{"num_hidden_layers": 12, "hidden_size": 384, "n_experts": 40, "experts_per_token": 6, "d_expert": 64, "d_shared_expert": 0, "hidden_act": "swiglu", "moe_layers": [0, 1, 2, 3, 4, 5, 6, 7, 8, 9, 10, 11], "router_score": "softmax", "normalize_top_k": true, "routed_scale": 1.0, "balance_loss": 0.00464, "balance_bias": false, "router_z_loss": 0.001, "init_std_router": 0.0169, "lr_router": 0.000941, "num_attention_heads": 6, "num_key_value_heads": 6, "head_dim": 96, "vocab_size": 13693, "norm": "rmsnorm", "norm_place": "pre", "norm_eps": 1e-06, "positions": "rope", "rope_theta": 10000.0, "rope_fraction": 1.0, "qk_norm": false, "attn_scale": 0.102, "tie_word_embeddings": false, "parallel_block": false, "init": "normal", "init_std_qkv": 0.026, "init_std_o": 0.0, "init_std_up": 0.026, "init_std_down": 0.0, "optimizer": "adam_variant", "learning_rate": 0.000617, "beta1": 0.95, "beta2": 0.98, "weight_decay": 0.0, "lr_head": 0.00453, "warmup_steps": 312, "schedule": "wsd", "decay_fraction": 0.716, "decay_shape": "sqrt", "final_lr_fraction": 0.0, "batch_tokens": 32768, "max_seq_len": 1024, "doc_mask": true, "train_tokens": 317900000, "max_steps": 9702, "dataset": "wikipedia_en"}
Below are experts of layer 9 (counted from 0) of a mixture-of-experts language model. Rows are named router (the router's row for the expert), gate (a neuron's input weights, with its number), up (a neuron's input weights, with its number), down (a neuron's output weights, with its number) and show model dimensions 0-95. Each number is 128 + 32 x the weight over its row's rms, rounded and kept within 0 to 255. Numbers have three digits each.
Before each expert's rows: a language model's description of what the expert responds to; "comes before" lists some tokens at least twice as common just after its tokens as in all text. This comes from a sample of Wikipedia text that the model never trained on. Tokens count by the router's weight.

# expert 22
It responds to: Pieces of Latin species names and infobox field labels in dash lists, such as Genus, Species, -idae, CAS Number.
comes before: ":", "\n", " /", ")\n", "us", "\n\n"
router:166164103161157111108118123180160166160128114137128146093138093129156014147080157127075125132181117110169125122159090146117130080201092130152077143143187118165116078144108123097127140014148176106123074122118136144131146126150108137100140123111162165118103165070087109193050097150133095130
gate0:141142120125142123103120120095124187141133147176154093165113102108152094125141122129096161121091119180112133122167138099120162172218092162141127087097064151147108100083130125146084117092146179087155197165115102090020141163123120117141095112178118170082136147137099129095152162128037115169
up0:140124165115157087163157166137129116161132100179156131126153127165139075131151139114136133184113118157105151127167086115093128129183156127195164118062124157131122120091073093124076117094152108157107183083144151076112080135146176069134082098117104147104139138112190117127134138166081139162
down0:051093165150109100143120130115135087158128084123118102124195083164147233140112153134102105161142155112116088084097203134100143157116152138128154142141141139055141110136156166068134129177172091174128089082152157115166110160083109169104092163060086085096070114100149103161121133112176153132
gate1:097163196139155132165122132085100126121115116132121151106108125119128129095132127105201116156090153132079094177128144159079120105133080103123171152222147097159133218086130156126149121164135091140122139041128125131172082090134113101144131139116127070091094135078165149129129104152157095098
up1:110151130126120102118083128146164121132174156148129143097186143151161143090138131154159082223120112166142130139133116114059064130109103145142123066153118094165155161143133078097075115119098132182126060130058102169121122073134155123165117091115206107090173110044144077136114154145129142194
down1:161097108168148171133081133177184142051104174038134152124127143078157123130143154114132139101121144167120127144135134118206206149137124144112164108146113157098151109156201195111098091129185120079139168209089178122150140126088162122115082075139115144146066126157152138110136103052093108116
gate2:125103183151082131113159121141130125130113097124113097182084157150121120106203118082160123110112128135165090162123094127138148131126111118117117080170206118147143070102110109124095126180148152094166140096132114157153146116135132093083130118156132114075126141088117147123135124157088065147
up2:090155170139131112087141128151116127189177087161154103112159166160153088162110155091123160095129120184155116159112113115055075090153140096155119105181145133151126137114102094095080122075103121109141157066161144147125127099098177089105093121151142100145125120061114158117142107130101087168
down2:099151144121139084143136142155188159083171135119119146104142183141130120147149086137172128114188136115125143154107165207134135149090131116082131077166074202181095179105132147192170178127128112131121098066113146130156113113112108148152131148118125118142070126135138145135123129071108108164
gate3:127115171111151143136083151123099135141150144151090160083137162118172185152129128174115138131096113111173182091115102097105121112128139152108123121087155110132143103085131145101081211116148083133130101104156113130166101100145116165136150207130122043051170117134165098127069096158134111094
up3:153185132094127200174110131123074113170117108166113123152130101123111182094108091168152108125129160085105133162100150087162158083110161049145177081149119090101143123154183138089138167128098125134098103070112125126143158150156123106099125097132109119161121097179129138145147091171106113125
down3:096125068112145118142146077133158161096101166170141117100099143130148094110119133047097119136143146085132144124135137139102092167129058162124171154152113194106097164174089160079075105136097123120148117147094105115118120122125077143137107147092175095141126108132176119115125102164136162132
gate4:068059109145132179078063120173139117114124150147108150071178083165129120159083086162172091104160182107137075110114147114058130195132104096140074084137094082214119095149086147115149129109096192071213084142106119150077199165127098115120153152117157145134159207109125178146129138106187160099
up4:086096123108151151082112142160141103169158139164144156075166079185103087140098074112183086140138179140139161123091117142062097151125122055159125080161117129189115122140063140116189147130095145108158117121110108162102197117179125108122152142153158149125159153097123175111103108103176145135
down4:098169182090151177103124130135174125127132163110097142059123118101192216089118111150130140048144136136124180168139151186117107136110146124110151118114052107170107120136209167114089170133109122149127144174118145121101098124149151126148168143166145118099145107102154063092151155120161111115
gate5:174053106135101104135091100135100097143126127125129154155125128108091164152157161102130146115150068099109078117095132124090177187094156173172095020150095101137196095167101078143144146112143164100126135113160123115130136158132087135142112122098155138087098116204127147164098123128150076139
up5:045118086132118151102131120104115139154136113098107140154111070095182120126125142148109137144133162102166096083140147155170128103070172142107122165143123132091100179101125155137111122188150142163101172137059142159149124161081135137106185103104116150185097136123083131049172137109156120094
down5:126159057086135117130115133141040151140141089153112144097084170125119083109111184121169113128120130123161107138152131095116112100108087112174167101125098134171170098150159119108105142135136150143118155131148160129073140154194108123107121113110101189114165114116107127171100113204099092151
gate6:122099120150154164136177100128129162118096114101164097121181144100138076197097153103123059146103090180131118178160097193099097144145144124123140157154139123103138109101083165150172085130171142093167115052090101158111090137049100112083089139134137125141094165082127101055110146160144132141
up6:109152094100072122100121129116110105107158177098070127107068121116135170068130126156106153100172166070145069067109206115149133092160098106126086135114098133093098100154159171187137133126117155136152175193114183164146147126042080166117182126081087146111141119106101174188159124103094123069
down6:110153116132111093085093127141147092154068159137171133059108123081177141095102097159101160119130147116128135125051117086116119040090118133122051136118143122109208147146063149162101134115131181134135101110144150149121132116131111107135144074090112155109140210136051055172116150209117109105

# expert 14
It responds to: Year digits in birth and date ranges and linking words such as and, or, to, until, as in "born 1968 or 1969".
comes before: "9", "1", "0", "8", "7", "6"
router:164105081133104131151145073121125170128066134084084114103147109126158105144107162158100124132089128147127119063174153226132168111139131157122066109120168135161127153144205119102141168068164157073123102139073148168113138168087101145136178109092141181137131143113110105145092119091140140092
gate0:118124146081164141154174135085187155125123107139216106113127147188094169093155174111129164118096149147190063121138170139089107207136180112138126138171167074093124132097117086114101181180146112123118189127107165149190147102156151138163118074180161132117106147109092149107152128093149112133
up0:147091137176156161152160170113117137095133129125133120144200135082114171138136048107164098102117099160100171040094095140111157128137130117105100102107113142141125128106173137072157094103115127140134131139071102103145120133115195088097127101183092115170127164137105112178087130159170113172
down0:111114167147101109078128094108169145091131188123075137159145140130094124153185111178097178162148135099130076155178162056115079120115140161139121151159121078171134140115154134188099140133148109153106112121204139096088151184147133194158137144115117104096168119102110172095072080124177108152
gate1:097156098103152162097097122148105118124123150050078144136134145110129176110159141120137117115121106116158146117095134124138097153130130102087106114138100189077130121189162089132113114141139121178165127065060098146113134097087161156077194138131093143126057142133178140132157112117142152121
up1:090176117140115176127107145149076153149163067040117127139184117101154143156071104170139141105145106090109101146091161143096043138121091150077164093109089140065143139152068093109143117158159088146116125111106084168157194137167154157087141129110110150092119143205116118079173155175148162114
down1:132129108089132123079180100164133163141144177142165124113136148162115160129166110142110059051125138151115116140170071094144145149116155174140132077138147081129105163097100151132093127147117104097138164162133183171139103125146157123151069133124119141150158082105099098077113154126054068157
gate2:151157104086171161137102143151151146107097139163116123152158137111157134080113116141102147165079109199078159154131119080146197161129151118129147137141133120115101162097126124170148152105114108138130151121154120144150198120118211125109165120180107143171169141089110127104140108056106168146
up2:222091131096159163089128153118169134144160127079081157107172121135088098134150124129171126142130152103123124073164105192139109145205143179111140057098037086177102129131183132155106128181167167132128157136081121106159149112160096095095137169176148113208134133111117105133092105098187127105
down2:034099108118100155141179113134124140135096117114182095120082097149177114172114134110111107147137191123153121150155110100148130125086125107131034108164160171146160173136127119158154154036156121098177164172192149123134171111168190154143145144161101160163120171114098101090113108132111093154
gate3:110105131113118104136142160109161062087055175122106109171128099114084091084104120159164112126161144121123137064185190140176162133103062130162162137147112149150123090148193130177138166118109129184101138148123174168146105151084142116159116124153156134180117150102119145147164113113111150106
up3:079103091088146116164173138081143119158103154102058109187154143175103122185098142121177099153155091192102138074121156140142115202090090110173099149119129174184080131135146121180122094166185086128086139158112104111124159139064172110130174074170156164148171125085141119100138064079123184107
down3:122221078093139115105122120151084148142112129126098155209105151127113151108138179148101132078183085148180125064034102130158109126099090115140122071104103136092132136132165132158138098130188167146091096130094140129178082058128151105094097143100084096113137152148072068147098086177103115122
gate4:105085178127163078122127167125124076148138068137209142147153172125137191116081137107149112121130075138105112163107117103105143126122113176172080090190121110083097129115088105158134151098154104207126087131152058189108118122161138125179140123092157156159164061122145130055144126088111172075
up4:106089100077164171118073158096105148181100166136100146161144136104136153109116109091128120157125091160114148061124100077113172118082143103187110132143180127163134156093126097175164139150145103124126097096130074110144084086134126109157145149127085173163127074110130096159196114100093132199
down4:116139140138033116121140099120195152179152117087106110115129142119154094129107073172107101062099140113073108161125132079107094084125097121087134104120096126111178123142144163120159125136109191108140168090112148167150084143115084157097121142166142130117109140130071166160117094202148097166
gate5:154160132114187083150095159115147122179104094161135124059126116155120109110157082134116122127085179079141125154173132155140116128167192106164108148114145127081163090114050070074077138144146104112221098102175108126135069178134130187117147188126159123121143157137164165132145133128160114099
up5:154113106135109117158084114114136100138144170111118119167138125156116159137113193137156119151096097162149164069119112140089164132088050138117104110124187162090084124146155171171108086139129152158059134104065156089099107139132140098125175107151161177128160162165122119127098168163102182165
down5:161114148170117104131095135193121148102156193173155134136140132120118117122165136153106129110075096163148141099139050113173187119152107152129057124097142123198153089162094106115062107126066113101157162140186180119080109143089144166110092164153140147127203117140147122140184130116117106126
gate6:166122125168119186131156154094116101107074175112125118186114165135114161121120154148138101186100141150173106146138149179106142213142106120075145127103182125133183165108175156067150148155161114183089199123141116170087112103114137120158036084140141170180095065172077187150149138099203132101
up6:179118115137110127140159153137156211156153170153184099143085089121116101149125145150119119185092157142133149102136094116088097166116113084114148175061174128227146199144119092160111126151166127125139157088125127113114137128156195100108174137128080122140118135096137131123084106101157158143
down6:106157138123161113134101166088158081157097136134119152149088182144160133147108099105128074142152148144095140118140105156149187105075094078119147159137123119124135109033116144115136139119070111076153134135178112109136093199126115077125086120074134135158159113099098164136129136157103121158

# expert 32
It responds to: Last word of organization or place names such as School, Department, Association, Festival, Regiment, usually before a comma or period.
comes before: ",", " in", ".\n\n", " and", " of", " was"
router:157104094121095166150142114143154134062093152114106110125070109076158098189142124152087106132121159115163150116117102169101146122156148140116131142121123149175128117146154154140134144124167157121173118173115145108127146129083067149097131109170132178100073155137087171158135067090117144113
gate0:130133168108092077151096140080113157181108067127134214152191163134114147138115169142138125117109137081081152107095122125147111165133114122125102136115166154107106129153111180104138094166073096097201113083102171108148158110136111148090048146152093110082091138121129195105094130127101139096
up0:124123108087137141117128161171063165137142119157104108115052169119090067086181095145104169132136097089166089094127188203115136128108122162094127120108155137118144148138142103176128092112149131166151093125157104131146138110158134092197156123164141118149059112120106110140125082069133158169
down0:112102115089121141102092120162120165115095124125114118123148115139170149112108130076149122155151113160087126107105128158155197117159146137146128140128136111088147082111157159134156154072148071135135129112109156078143127152036143119121109115127090227179122096159110203125151158113099159147
gate1:145114143073130143098136124133099167131161113094105183136076106102097124163141149103109091153157183138147089056138102106108104156183117137135171102080119088180109109150150096163101142137133122113160092151133098141176115161094169178071146137081130138168159148108140146097104084129185109109
up1:169083106162106149108078078148145141128130176147139086046147159149160137138096142176112119093141099079116090161120151122127089076103078157131078085170163169195196116184162159108071128085174178116105108136115140147092132124115128119113103096092143148142102111114093131143085161125122132121
down1:108116123125095208154160112111145136141148065127167158118158142150121125109105147131116170080180119147113111116138142169125175104138134205116122100071122163182092108195198116105084108105148089091160110172140151128166108122149123132133060147114161126080146147148193156192135128147154124165
gate2:099107132129050087175178092131143136128091124120115183213169106140186112095103114112138130150104107115128098158153099123125129145101152168052141090141121132129140118138140135130164149110178127153086159151087164217157142126129137096128112150153142106112134116154133171112119166131153157130
up2:074077171078091067153144136109159098055116110173128194242127179120138122116192106115170114170084109106136113157124121231128102158138189132091147114160086163116164168096090075139141121152176146163087134108070115170134142112184128085127143129134101098098104112143171140072163154177127175136
down2:101089190114154142141091083130099148133175090119181118055131117073149090128149122193123137125097163085148082153093154140085090138117121126124165092126089138158153131142087085131199118131161178121149076131138134077118147126170192131164161143107105059105136116182109100112123098114113093117
gate3:040161164156079160083105145072180110109176119105115120188158135145085110115119119091126193152089099096052128091186101112124144123115128135086164145113103163108115132130062168112126130126105138138092163092099118106142118067168106098100098166194112066107070098149118093140181155124140158091
up3:152150139140074111160103143143080145165103107156125085109103135189134202102067064109118141111154149127157095120107139082153120113166118164115120149105104165150100086127097170112118166146138158128112107159117119114142171149162125168192082066118134142160115157169159151137146094136137196086
down3:080109214165167101152137060145151124121132129141155112097135115084146059091161114107141145159096146097072155111125118098162184145060136113080121173144144136157168086163084114147143131157087200141091102090187096121119169123099096122078122129147166033148100152139115080153174094208125113206
gate4:094086131143107141127133117125022128168123090142144092117131129139131155128062121104122160132121192158146094077114105141120137085109122122160184125102114105133121075156164115114076126126098149122150198170068127107080163149153135120144154133128127124148119140147138138165140108139130131130
up4:094091177120162168163141152085083102177124138134117135098158162137143173135116095065134126146057170152133127141111153107104139178109151059154192140107086172136116134117139110130133114136082074124137190145105135080089095109140125088161130142178101113114143130172156150113173136141180118160
down4:178095092098107144152110151175110126097156151133131123181124170126173094162120090134085105126112141088113150132165106117113143186091100141189081144156176100201157169173099045190139101077119122109158107094161100156202128167153170120101116118101130120105149146132049160140113154216167106134
gate5:089153130188092133126147064092094213093140114125131152154096098122114095133129157177156122143127167121153120126212142093118125093168108152202105096098135147129151196167159100143186180141110190121085129147163189121085199134166108140134075152149127092146125169163120151092116142194149128101
up5:152107058112151127130113164147126112172094151145161096094147091158211174100126141155100083095168137129109126126061123143167179146116113122080095113146175114197104069112141180072085097098162145170130078153117139129166118130117124144103200107074174201163115108129104105165106104094115102079
down5:109157045154077163105157117144085121174172176112131161082116112125173158144108149140121090092146136107121103142095125098105154049149085147145120140112080163102134149076117156088110115122067105109128192163149122124128058193113201125140125126122122241096127193112091185121102145160207118089
gate6:129225127114175042093147152138234089106110138176148107120138145143101133130135090117135121134167086176128120133109086137123134153110119086117155194109150132131101119117115192161120127084128117093131151097138019105079120135203151120142172181118168113085153117106111141136148137160145124147
up6:086125136176071142143208153138109163083125135182076091131143131152118135137163119114161052103148202119087132089087087149102071129148098165080153103144097139149194140106092168108056155127128106098139138104110176136122152165114102118104099181115120188119089162127118107057091076095180193090
down6:214184107155133060116122141133112151102185141134126103146094133106141092111130174140142093125134180140124163113124088148106131171097084079161075163150134125196097106148089127124139105156101130141186197090119107155141173148178112166104121111139170161118093104068117102112160102167141186156

# expert 23
It responds to: Geographic and built-place words like Street, County, River, station, house, often closing place names, e.g. Ostrobramska Street, Expressway.
comes before: ",", ".", " is", " and", " in", ".\n\n"
router:182109078093111153089114114147125109115100155106093120136117104134112099121110157163095105129134169103197115170121096142144112091138073142120084144134124065177117073180138128085134095087128155138193063165123189156136154120054098177114128039091153159115103160120085179154118104104127131132
gate0:149166130097087146124163151089063179120186116123173164157103150128108162165158130183174114177118146136139175191118162118108153140117076123126139137125151151185158143151121126088127104169160145070143113149087213141115145141125113092141137107172147109150149112157147113088074129183122157103
up0:144233110063118150119184127135153125094155092180091162110098123093110123097144121142127123128148151085105168095111106135110137128148126062147113125090132102138141111106109178113144115099109123090188095129083091102112080084157090174104125144157168091084134111128147078073123167154077168111
down0:141143118142122148162099087166146153165166167190152092089197107157104097158202107141090123132087178182158103078115134124077125108097144124086122072184078088104118130172133055125130165135200104212134082152138121134218122154100122163113129141114169127105123106148154174146151152163094154104
gate1:118142117106144169140157116148123069086126152113178134115098118130135147079114079106059085120131118155195098115099143167125116193130095163097068124140101078143102135108180125156184114123129119200071083138093114134153168109187196161127160170136106132156127116127121123028156108116196145128
up1:142146118145125075103116112175071138131130094166126133115171122145101108129118142149109110129176109076094115118084177169095139084146118106157176128092092116091166131104143151125113125099152148102116075129133104191145118122155143117154046094107200148084119133140040167145128148122145117130
down1:103137166157126132107133161146168131146154126118173100123172171118109139114180132149101138106070120154118158081175095122190138138051140126139143148130121109124135120132049125119099135185130154157093174139142109177118106130112151125101224187163080058148183076157079139109087153085193177136
gate2:112150124187125076163141158157093141095066113132112125132154123147157139087128117083067123116138139140107149115149127125148171156181134155113154108172116137159170054136208106105148153143118108157136156075056070164102125156121049138113126149106111138186109172171141124107115128172088134131
up2:125117175113143111158151118105090131121080121177172133164140167144135129106151110100150129144081105160142210168130130092119160209132130169130176112185076116081106079080143100083192143144114107168129131114108127159105099120116109136132112109154069135159151116191218133163164189164068126144
down2:135143158101122097097168152094047079155104086165150131164114142107078125105130100174140123150130162115136129121091133128109095137153120095160151095131119144117128136098129155112118139163122128143119141125155136120093143126146113131186138118143147161134165113144113174117205147156099139187
gate3:130156125152137165137069164117102082139093051188132158118160153168110140126136150107201145185116153161148129191169127165075124145123163099199123108086114123075122177067163130132124163186140125133094165152173150059141140119160129138164078161124117101077150142204109168124099111179095118178
up3:127127111183135167121049149100076164108063142139126197099111169105107152153156155140139113172061127194126132163132061067064076111099129198073148108163169159095127145122144085103141141160117044158100148125109108128138125107144117200177058123099127135072196120169153137103089103118105128106
down3:149128119131122112126142129112180095114096134108170131056067110121155131129146105154180141085127103148088156086157147159167129073160142134120075146099116139172192106120116131079145106106110133147159148137105118156144088164160118097142143116144090156160062175138092158183181141069115111131
gate4:131178115124147133166094177098200134149123076098128122142124176115158166097167123146167145129132120125122132156102180176152113127060159082089136151097097106120087128095106098171139134158159158149183152078158096126123115143096151176177085144105051138092122157168103154150159163073109156152
up4:079061131108115102054165087158119097137188170110113164114105060077075099133125140108120133113144130132136130083100115129057122118157069132122116138119163090106139176124120170043139069152076097146097109158124246110137156080121160094113163136108099099095094164093175175131122046105114080082
down4:170117099173113108116204072094148098072038137152102146109102117107081161138124093131146205120095077152200112103174088163161173105117147162176117091070125110199091155132112160137133166124099129072036175067124100130082085094125139153180155120099151131152065131123095169133122151168185061132
gate5:142119088094190120103165111158126134068144092153153061152095133071105095050112119116127149121154100088133075116157139138107176080113106124184083116130198190097139079101132127105144209136088163123152103141165072104115089133126129115100138149149108138225102187102076118067094184121137192124
up5:110124141179092117124102104115161110121111160095089144117154117209130149183107174140118103135119113101146172134144095141167085125114127084039160166147119098164119130127169196158075122113157117195111077107097106181150182105137109130133120148103160125093105129156111187176115105077119151098
down5:107129134109147148120109149122154112143159162090162152123145132079097097168173108191119181112121141147167105088148115110172129133127107105126109158166146160111204143145125153137136146102117110188155135111151126112128096114109097132080188166127100085094094130127114162144160095107113152130
gate6:155136109121157149123190222116093094080149135149148203126099090118120101134105174085183154124120104128103095184106036109106130146137164194127155131089159168136119120112142102220187136130130079142139158113144125112108096138168084105192111168113118140142137094192117132124152157162106136121
up6:114132153079127054176092081110155112182123086077137099109104110105099189134134160192074048152118164196136161140102135171117170142174160129088071093114109088111175134135075105100139111180185120168163149134123158186151123140118147174103152143178128160151136125102125161165114141075166092117
down6:130145092083148145145110116179092082050116128161108144123091136091170040130140107076136140108146184082099073124122120132151087124061087138164136118105156161082118104162190130127079182089138129169106123096193125130109111131126131094145097157102114168149108065098069157138137132163121126117

# expert 19
It responds to: Given names of people in rosters, team lists and credits, such as John, Paul, Anna, Terry, Manuel, often within tables.
comes before: " |", " (", "\n", " |\n", ";", "'s"
router:155084041134107075108126087164111143082108134102120142133100108082115142168091168169108110164165109110184148137162118136161134098180129139150118136125117139110133092177159142132121089048134202082174131129113173095092093133096121132093173179081133134107094148122084154153126071101098101129
gate0:055172144134140099132144138107057149116151121159115142169135166099121168099135092132120119156131125141113133150125119153139096163145099140108106138163170090106153134167107107152165065109120161096081071152108076087168120135113142043145107130089087103140107115175151163097141112121124157127
up0:187076161164120110168076100121174126133060141146186104179104136102106085134149152077157133157135059169131183120127135072113152121114078149134134159080154147103075159159064135149130089142113120128110185123177095118174136169132128110154135115139126118150190081117059097112163083131119163136
down0:098149122162106076113071192122166111140144149109136129151127102094134086161120170161102107152165178108045118124115128163131133067177187145103095127085065130130144139094114115154158106166130116131223140103185151119128122134056116133125103104104136204169095175127127155144114105110081149131
gate1:112118134123081130094173182160123174118149074119114127173130112134111116210119104103136139125082099175140134148092124144171079069138129093090118126099100209095078181098136139137139135154118164118099089124115130112111106164088146076088091137131086114171194136147174123067151143149128161123
up1:147123118169117148185078150092113111116090174111109134107148163114179130130151191180125130140129086162148171122133112054125149094136076182162160158123158087126106120148156143085108107173118096121118098123106138099089152082149093133182150109200132112085113134079145151045072119178169140081
down1:180092137146134090131141134114128149133129154132203153112090041101153135092132143140110126139102088165099116133109085123186156222149135054110067090102182129113136072122113159168123081069090110116150171112081113156154135125145122090095081122177138041103138067195078141155100138098155120139
gate2:113070098179099114180144114139124146118120175103121152149166109123112164189155160092126108147085162111177106111146147129129104102082090144124132130161190124151162129148113153091071131151140160157131108103096189185117128183115147133132147124128149141139160160094150142126124062147123088089
up2:124061159133115157200147152105105142125128175113130118179146147112069190166145143075120144189111092042126112158140148132096069122108085124155182137145121164168188131114095084131106111143119120155081139114108145131135061131138143085078170169150135127112112115147173103141154109196098116102
down2:139128147076128109181046152123092117127163121194118155110104129143165145138094100148116102119110186127084105141058101132070115141146121143122162184134121150145095171076125098098124188106156098116129081153151039120120134086188155122123111108157065050109149058112100096139172113124119131106
gate3:097130132116089123173058168168120147177145108146155061190043119092136154111098027089124162153174113119108139108134136182143117119215104121083075165103133079176104172165132185157097213123180118090114075124143209124157125056068081113109128068090110137166095168118129115175130137113174142127
up3:153139122126129145082132066191118099092079190097114206043174118140118077135168200143101080062116084161154140076120150105150117111113108124157148083097159154101212129159166117178178054148159141159150135087120118172123174171142110155106113133124144108112136124127105147113110059095123095178
down3:135153041144086082107120100160175196036123166054137065088099134088114134110117150111156133130135108145201163143129114151194110134159165116121152169065144114166125139179144088124089103091113111089118137205072080157180129136158067090110142141166060227132044147099150148146113110141125117123
gate4:133127130143092111106099171140163145132132212157119099123112093109182104160098094114015128146105103106121138092117113097171120118123085068113176134118103184105171153092119149100147179099168150097148104160130113129172110067150112172115129122115130161084168069125110119160125108167134183109
up4:155083111150122144143153055123120127164076061041101218168129143177111174131134150194141089176153129153152102149146137162121124180107102137137129108145129147123152104146148136133184150125104092104124170120180132137106163156116112125135176130159122150186083176158142132094133157108113057122
down4:123190162157121177207136085120182065133122092137105116204117094145110132133080142112077154169113153088095140148111086171115132209109122085066137139070118141062104118073126185151135156077097153099148083173132181123118113085149106098113065109098111144204126114130126079107087116151106137105
gate5:116160163160151153145118103080143128107141107139127141109127091131106153123122091133118170104121082095129152122112121112136163105127123147099083142150084083142138084116106089088108119137144142101130022166119127129106137129177142197140171133226147121138158135131113099099166116091128126130
up5:097143141146121119136150111102108113099174128118115163171076112135112169095120057130196137133150092149138206084117112127123151125123064151146091164147108119121125091115096109113141109097102150121146010158130054062154121084173078140110079151169125109082129145144160074102189063109095107150
down5:120109110114139151142131176101096098113089098095100137136059116118138088084094074086143154104132134156213150156154089100128099108097081121191134092137178177152139132106167106075174093141125100119111184085113114106111113174117137076117171158130019124109080117159141137140119105131138165129
gate6:111135166135152131129112091115118162112136168147154165128073128149167144152188098141077111145081088153158134109069166126121165162110147113154133132140145107204098124083127156150154073140104150137156128128162148127108182097131081088112059151172139140118158139119156100129140176189125058143
up6:112152169151155179134142089161131165135170142150136143144101157145164141206157128127158130153094121119145073105086105125103143164127159091154104164112160126123151079077091140156165092166095123119138130073156123142148113074117077099099064140122146134096111120152109159111158144189129080174
down6:131135140129165097120197181119148120152093123051090079125187089140157095095163088105140117152114128191121159157088100109159104078070085103081129060140139127121193083089169143100174168111130116180146136128055131145190115123144162126108136090107082069119041145112130156194112118102145111108

# expert 20
It responds to: Common nouns or word stems right after the, a or his, followed by of/to, such as time, role, part, information, back(ers).
comes before: " of", " to", " in", "ing", " for", " and"
router:127092095145087205141202135140135174111124168119087136095075081103133119062143177147104164120119173133163093143126150163148147107162059150128120097121137114154132103181159116145102129089115150106161103153136181167142150123115062143092113049117127180155093122131110177146058146124157130157
gate0:148058131115146104138133155114145113150105164113165172160121132147145077141096161117120135118130167126157105149142121102152133084171164139084163112077046124099142194102075112164155107130134145183139167172151134204126135125105138146116175133111122170183120147155120120091097094132104120101
up0:098168136189170087069111082132139168072128114121069081119133116070048145125195128175134113169098088108151155096127154170107127096105117099157081134141216150154189050193158128122139130078166151073168080157124107064166156156094123153105145146070145115102106205097103120135137127084173130163
down0:129037134095108063122162111128063124151079129079104139033137130073165168149103112123109125063172174139105140173158138154093101114133134120142168079104135160150122095199147119151187144126081166160115139143162151100087102148177113121123149119180178106153150184124087108129167116092182097101
gate1:151113121147110112112088121127104161095151091104088078087146154146133096108064179146062146187121116157119095141122153081127079121149139134145141123128073076107164137124071110136161177073139108145152135093180110148195150087152110078076114112131130112204161135128088105173119138120168145090
up1:100147132100090156088138060145189077101101142106117108139127098132101136108203127151152099119143114085166086071140141183132146120116116123145107171203202106143099103159154127140096092141140141145139106151076141099130116145115131150163186161111118140132132103097114128133171119095099140173
down1:114060074136096154061147148107116125144134106148092152126177177074085160144112094181136132150137110120123029080116099111095085090121114173083108132143125084112091082129122103137133113126117119141171129094165075116174136084127156184068089116107096154137075145136118127119163116075082100160
gate2:164151144176125137084071113142151163185173093153155185098153115149162155175076152133060133115075150140098112177180128099143176085107139114073145090144125148198139117126129135084083176148109132138121077103094117144139149164182074106131086173150155174154156133104125076119189119183150124077
up2:089159111117130116115126108114150112099097167122126092194107106105091108047144128205153138118159102135147126126124073169178158093157130149139112160116136083102139133138145119145076086083179144123149131142124147141095131116070174130150168125077147147106097150140087150138124088060119089150
down2:118141193130159124150115113092129132140135151155209135076108160110070110141110110178104137152086138133102143131116138089101178171087166206133218084124111095094116143130119080106102158182137137075101092131146091146139073112063118131113141168129129178138089093078150136128156132167116154132
gate3:138187156141140095112110132064117113156104103171087116124134189118086101141152176209158136144097134092114113142156192172080160140094124140184148153129129075134092092116168183121107154175179124202144118174149117136134149193164183133139168152151119169171122094105141110159160106062151128126
up3:092145163077036141148098176067156138159177069186105159095064145117151158097121124167154146127109107131071112126114168149086150130123157099153136197145161156150096135119137166134148119155156106166121123118175083158161108207158149071169109137111105120169122121113206111139116109114136162140
down3:126106192190131149122179118147088124108097145098135145097147067116104089136136128133182122129118158165110143106138139153195207168143095133175156127107117138095183090099097074121166129074143106171113175166133154110107177064106112158140109116196181009130110161184104117115143141131178105137
gate4:097153140126211165194120106123105134146109045122095088110140146118100156135155115145101133168102145115125191118119120128134110124085133137117120163099127123145125158169100080124154133109119097107107135078177162165142074108132209146176121082185100119116140061117120152124142122143183114126
up4:111084159180099138093104141100126133146119093117224113139192077134086089141175154122153080111150155166140124111083117075144165128187140071132154162110098096110177097171148104130103124111125149143132106159124133143160123142079085093176157114190120156158086144178169092119134112103161126153
down4:114144136095174160097156129072189085132096117173129105113097206142117138088092090135140168122124138109051098108143118121088075147108090128091104150117168124145083124191134192145157107102108186082111161078111240154142126107137119153171120093128100184121184115101159153124124176123087127122
gate5:156148181117101141140115132119104107111094156138183168097125188108128156111034176077162133171064144159155097132157094126084101176097154126101156196101138136135118171127116068101081115120117126129119129054138102106137085094142127147124121107147110167114112098144188073081095093072135132184
up5:145137108137109099161163153164124160136210160141088079132128128129128147139178146145111108083165070154142137113097126040150106151104050052095145081189094118128160116173132150077210132093173136086170155187146148147096199130145182182094111143144132097106125101044072214148158160130156153105
down5:109176125076095174150111175172164130195113075101111153098138164097098180120136160070120138146061088159148169219146176117076136182142147116174124133132144114116104102135179087168125168162170155071140133131098175124128088109096107119195186085164122142099168086109124131084084154078154054130
gate6:116148160151088152139073133134087130150156066122183184130116090075073155202136159073135122165108144117189136116123109084137140157129147093088130132119124107118143198118177119194114134159138147126116154111147077133134102142100111112120150128117107087155146082144192199088112137151147093128
up6:113073113135119141164093126177154096062155104166083116134104145064079138140132134135131132158123167113146151127134132167113128163122113158135129066090174094078070139122129123102120127188158137108116160152130135066110077097095107176090119161090169117054148111137149112083134131159145167125
down6:125166095058071118141146092059146056151090168104121107110105147131130125163178120080133158098154155185119137135100156101181175121100135112141164153123111112105132119090173141071116075166140124163134049112115038168142071120049128132067135124149117105114145125153168144137143119153157151193